python train.py --n_layer=10 --d_model=512 --n_experts=64 --experts_per_token=8 --d_expert=48 --d_shared_expert=64 --activation="geglu" --moe_layers=[2, 3, 4, 5, 6, 7, 8, 9] --router_score="softmax" --normalize_top_k=false --routed_scale=1.0 --balance_loss=0.00781 --balance_bias=false --init_std_router=0.0175 --lr_router=0.000571 --vocab_size=32768 --norm="rmsnorm" --norm_eps=1e-05 --tie_embeddings=false --optimizer="soap_variant" --lr=0.00303 --beta1=0.95 --beta2=0.95 --grad_clip=1.0 --batch_tokens=[32768, 65536, 131072] --seq_len=2048 --train_tokens=500400000 --steps=7396 --dataset="wikipedia_en"
Below are experts of layer 2 (counted from 0) of a mixture-of-experts language model. Rows are named gate (a neuron's input weights, with its number), up (a neuron's input weights, with its number), down (a neuron's output weights, with its number) and show model dimensions 320-383. Each number is 128 + 32 x the weight over its row's rms, rounded and kept within 0 to 255.
Before each expert's rows: a language model's description of what the expert responds to. This comes from a sample of Wikipedia text that the model never trained on.

# expert 52
What it handles: Biographical header words like Early life, Born, education, and digits in dates, ages, heights, and money amounts.
gate0 [ 98  92  95 176 154 112 166 116 138 173 121 154  96 101 164 127 112 140 126 131 175 109  79 134 138 153  96 106 157 139 120 103 100 119 148 125 107 131 118 116 126 136  67 118  62 121 167 188  64 180 147  96  83 123 114 149 173 155 147  91 174 106 166  88]
up0 [ 79 138 100  99 111 176 102 142 123 124  81 118 117 100 127 110 126 121  40 141 125 117 125 135 111 148 202 144 141 145 111 199  47 107 123 158 111  75 116  83 143 113 142 135 100 173 126 155 148 106 130  82  81 147  65 168 120  58 110 101 128 137 115 140]
down0 [112 108 109 179 115 134  78 120  97 126 146 175  81 118 121  94 102 154 227 120 110 149 129  98  90 213  88 119 142 127 116  55  98 149 108 131 119 156 142 143 124 182 115 135 168 183 134 124 154  97 155 127 112 111 102 154 134  74 120  79  74 145 112  67]

# expert 54
What it handles: The space before a number after aged, age of or Total:, fraction digits in heights, and statistic fields in infoboxes.
gate0 [ 90 122  95 142 162 125 155 152 154 115 153 103 146 119 180 146  97 170 137 123 135 151 140 124 122 174 134  91  82 137 144 120 107 123 189 195 164 157 165  79 123 197 123 115  88 108 153 169  78 217 156 137 125 145 109 155 169 151 175 119 181 116 154  96]
up0 [139 134 113 166 110  67 109 174 193 174 142 152 124 133  78 138 144  97 118 112 106 120 110  90 138 127 104  49 121 145 145 122 108  77 114 134 130 144 126 150  35 147 116 145  84 132 142 159 165 107 139 119 179  68  98 191 149 155 117 122 156 163  90  83]
down0 [130  97  18 132 110 123 128 143 113 181 108 142 136 113 124 115  67 145 142 100 111  72 112 158 166 105 139 194 167 145 113 117 137 127 179 151 155  72 124 137 151 207 179  61 133 158 153 125  73 118 165 111 131 145 100 125 147 171 168 142 139 202 151  81]

# expert 12
What it handles: Leading digit chunks of years and counts such as 201, 199, 200, often after a space, parenthesis or table bar.
gate0 [ 96 114 127 129 152 117 128 137 103 165 134 142  78  41 160  78 163 121  94 159 122 143 163  59 141 119 114 102 104  66 171 132  63  90 146 133 122 140  90 172 134 171 102 113  82 186 144 144  85 150 145 129 126 161  75 188 111 135 167 157 163 118 119 107]
up0 [140 120 136  92 121 107  96  77 134 152 123 152 104 140 100  99 160 114  97 166 194 118 158  87 109 135 119 125 151  94 125 142  98  94 139 144  96 126 110 151 135 140 140 146 183 158 132  80 174  78 138 158 131 125  90 143  72  94 152 182 164 112 109 178]
down0 [125 112 144 167 143 126  86 148 142 132 153 150 184 173  69 153 148 134  95 149 169 159 101  87  89 137 144 142 134 103 136 191 125 115 143 117 125 142 110 146 112 115 125 171 130 156  95  86 104 166 111 168 114 113 151 161 148 107 104 148 164 143 155 114]

# expert 4
What it handles: Words in wiki section headings and table labels, such as Demographics, Filmography, details, teams, plus following prepositions like of, for.
gate0 [131  93 122 145 136 120 127 183 140 151 132 121 141 142 173 101 106 194 156 106  82 118  89 167 145 131 121 108 109 123 113  84  67  94 161 115 172 232 124 144 165 172  85 101  92 145 104 181  83 149 124  82 143 156 124 186 155 133 172  86 177 122 145 125]
up0 [135 167 123 145 143 132 158 106  76 127 134 170 123 151 101 161  90 169 142 165 102 139 101  87 127  62 110 100 148 117 107 119 103  40  66 133 116 136  87  87 166  81 166  85 148 144 190 108 168  90 131 106 138 144 138 140  91 122 107 103 123 109  91 128]
down0 [183 143 121 119 123 153 153 183 145 110 164 165 155  84 100 146 158 126 123 178 149 186 101  94 135  55 160 100 186 113 168 114 155 127 173  96  84  87 156 120 226  85 131 166 126 151 167 118 185 166 149 152 151 170 101 161 180  91 147 126 136  65 164 161]

# expert 57
What it handles: Articles the and a, spaces before numbers, and opening brackets before converted units such as acres or stone.
gate0 [161 105  81 167 138 148 167 132 157 127 137 131 107  98 163 138  75 199 129 136 128  95  55  93  73 167 122  78 102 114 153 125  73 124 157 159 122 138 147 135 131 155  71  91  69 157 143 158 105 165 140  85 117 154 106 131 166 118 138 147 156 109 175 124]
up0 [ 81 133 133 171 108 161 146 150 126 123 107 103 178 142 116 175  77 147 166  76 161 114 127  74 139  79 155 143 161 154 113 169 170 150 212 185  97 150 121 101 153 118 117 119 151 147 112 131 126 162 181 105  82 160 102 117 121 128  74 176 131  88 152 162]
down0 [115 127 170  75 161  73 170  78 171 121  96  82 127  98  98 104  96 162 110 126 125 132 129 136 152 179 131 166 157 165 169  56 109 119 107 161 168 122 145 200 163 142 160 113 108 127  95 108 149 138 108 132 123 159 136 127 152 176  95 141 144  97 165 140]

# expert 18
What it handles: Sentence- or section-opening words after headings, line breaks or table bars, mostly The, also In, However, and == markup.
gate0 [115 122 111 110 139 133 121 140 168 180 137 148 168 123 172 149  63 167 149 137 156 154  68 148 117 139  97 103  94 123 129  96 112 167 155 118 179 116 116  92 134 141  67  93 129 149 154 201  95 162 130 127 135 150 118 136 179 179 137 106 185  85 160  82]
up0 [154 121 122 127 136 135 134 156 218 140  80 130 122 116 120 132  94 215  86 172 106  94 119 125  58 162 159 158 119 122 106 137 144 115 171  97 175 105  85 140 151 180 148 164  92 110 150  96 182 147  81 123 168 141  75 164 113 158 119  81 136 154 111 109]
down0 [113 138 118 105 140 128  87 189  80 158 183 125 178 110 213 112 110  45 127 134 101 114 157 149 126 114  71 127  66 123  88 125 172 113 163 117 145 149 177 134 133 148 102 122 177 117 165 104 144 105 151 151 120  84  80 171 130 166  76  93  85 113 141 124]

# expert 16
What it handles: Single capitals and short word-start fragments in names and coordinates, such as Al-, Kh, un-, B, D, often after the or a quote.
gate0 [103 143 141 165 195 143 208 128 155 123 128 165  45  95 170 142 101 198 169 127  94 149  81 167 132 168 127  72 101 136 123 132  91 102 124 109 151 145 156  98  98 164  71  73 138 143 112 132  69 136 159  92 138 131 112 158 177 218 126 125 200 128 175 138]
up0 [102  67 184 193  86 109 155 155 113 139 165  87 131 126 139 163 150 137 124 132 160 132 141  96 127 133 177 116 166 172 100 136 134 147 232 136 128  81 182  70 165 112 142  66 133 108 137 148 121 210 192 130 107 175  89  88 127 121 108 146 153  69 164  69]
down0 [125 124 117 134  70  80 146  97 162 124 117 107 141 130 142 140 114 187  92  94  89  93 139 138 130 145 135 120  95 103 140 120 127 152 119 111 141 101  87 113 151 130 161 126 119 154 127  71 127 137 127 121  92 110 123 128 113 142 144  89  81 147 123 108]

# expert 58
What it handles: Past-tense action verbs like took, won, led, returned, plus in, the, month names, and venue parentheses in sports tables.
gate0 [125 110  72 167 183  84 127 187 114 127 142 144 117 125 177 135 131 151 128  70 160 152 105  98 160 144 129 124 109 155 123 124  80 166 159 113 107 147 148 127 135 130  92  82 105 156 119 177 101 167  94 124  82 166 100 134 168 187 141 132 163 115 169  51]
up0 [136 100 132 143 112 188 123 180 141 102 172  87 199  68 170 124 132 104 139 134 122  74 150 120 172 141 121 132 168 137  94  98 119 150  95 116 143 110 164 124 156 118  92 104 187 133 158 131 143 104 116  62  77 133 148 109 153 152 100  97 120 122 147 142]
down0 [118 116 152 165 105 109 159 145  87 124 139  91 114 171 116 141 154 109 145 118  94 166  95 117  98 103  98 103 164 146 134 109 111  89 179 144  58 124 125  94 134 116 144 124 136 104  94  97 119 203 135 148 103 144  86 132 122 122 134 101 154 173 101 170]

# expert 36
What it handles: Mid-word pieces like ell in Hell or Smell, infobox labels like Release and Suborder, and function words like was, the.
gate0 [108 117 126 157 176 146 188 160 150 131 130 165 119  93 139 115  88 143 141 117 147 151 100 105 151 129 128  61 101 119 113 145  96  85 127 176 183 118  96  94 135 205 102  93 139 167 154 137 103 195 154 149  90 142 106 121 141 139 140 108 177 139 148  97]
up0 [123 132 134 110 137 176 187 138 189  82 100 152 150 121 150 176  74 111 130 113 133 113 122 133 143  93  91 113 110 134 100 175 104 184 187 163 192 111 222 116 124 148 113  94 173 117 140 147 127 137  97 123 167  95 126 164 180 101  88 126 147 194 167  79]
down0 [102 175 105 118 119 141 106 140 115 155  99 112 114 137  71  87 115  99 135 144 164 111  87 208  52 155 135  92 111  94  89  98  72 150 106  79 120 145  90 105 103  94 165 102 149 150 121 158 123  68 111 132 135 119 151 157 134 112 121 154 144 105 175 137]

# expert 2
What it handles: Number tokens after years or in tables, especially the age figure in "Born: ... (age 51)" lines, plus common function words like and, the.
gate0 [169 131 154 141 150 131 105 160 157  64 128 169   0 126 118 157 123 116  97  80 107 176 148 117 143 172  68 149 103 100  74  98 102 100 159 175 123  79 146 123 159 168  35 121  40 146 114 159 123 170 172 140 116 166 103 112 217 112 167 144 208 142 192  74]
up0 [ 77 148 104 144 131 151 103 115 128 181 161 105 191 110 160 122  81 164 150 145 106 100 144 178 111  62 160 135 131 167 154  96 115 173  73 112 106 145 130 123 148 131 196 137 164 134 206 113 133 144  90  63 154  75 167 141  47 154 156 109  81 140  51 145]
down0 [118  88 128 150 145  94 101  95 131  89 125  82 160 129 102  92 100 104 146 112 145 125 145 113 207 119 163 124 114 168 200 104 161 117 125 156 157 170 111 111 132 204 127 123 110 125  99 133 118  90  92 140 163 117 131 119  94 184 126 192  86 120 110 103]

# expert 10
What it handles: Sentence-initial The and the, quantity words like several, million, majority, plus table pipe separators and title words like Trek.
gate0 [104 114 101 122 134 162 113  95 109 153 109 149 117  76 140  88  75 160 107 108 123 120  85 115 127 135 156 135 121 107  61 135 120 215 121  70 133 119 135  81 118 129 113 118 137 165 144 150  85 167 120  84 158 142 133 137 166 121  95 126 117 150 138  87]
up0 [ 93 143 144 139 176 145 116  83  90 136 140 166 129  95 123  74 129 160  91  79 138 127 103 115 137 107 164 106 114  91  90 106  89 162 161 113  84 149  85  97 148  98 123 133 149  99 174 115  78 159 133  94 154 170 160 164 151 132  95 105 130 149 134  85]
down0 [138  94 178 166  92 128 144 123 114  96 172 112 167 146  81 150 186 115 104 126 114 178 121 109 156 116  72 138  53 144 164 115 149  99 166  85  99 123 101 159  65 166 156  99 124 141 116 145 120 147 116 122 148 145 100 120 140 110  71 154  84  87 147 161]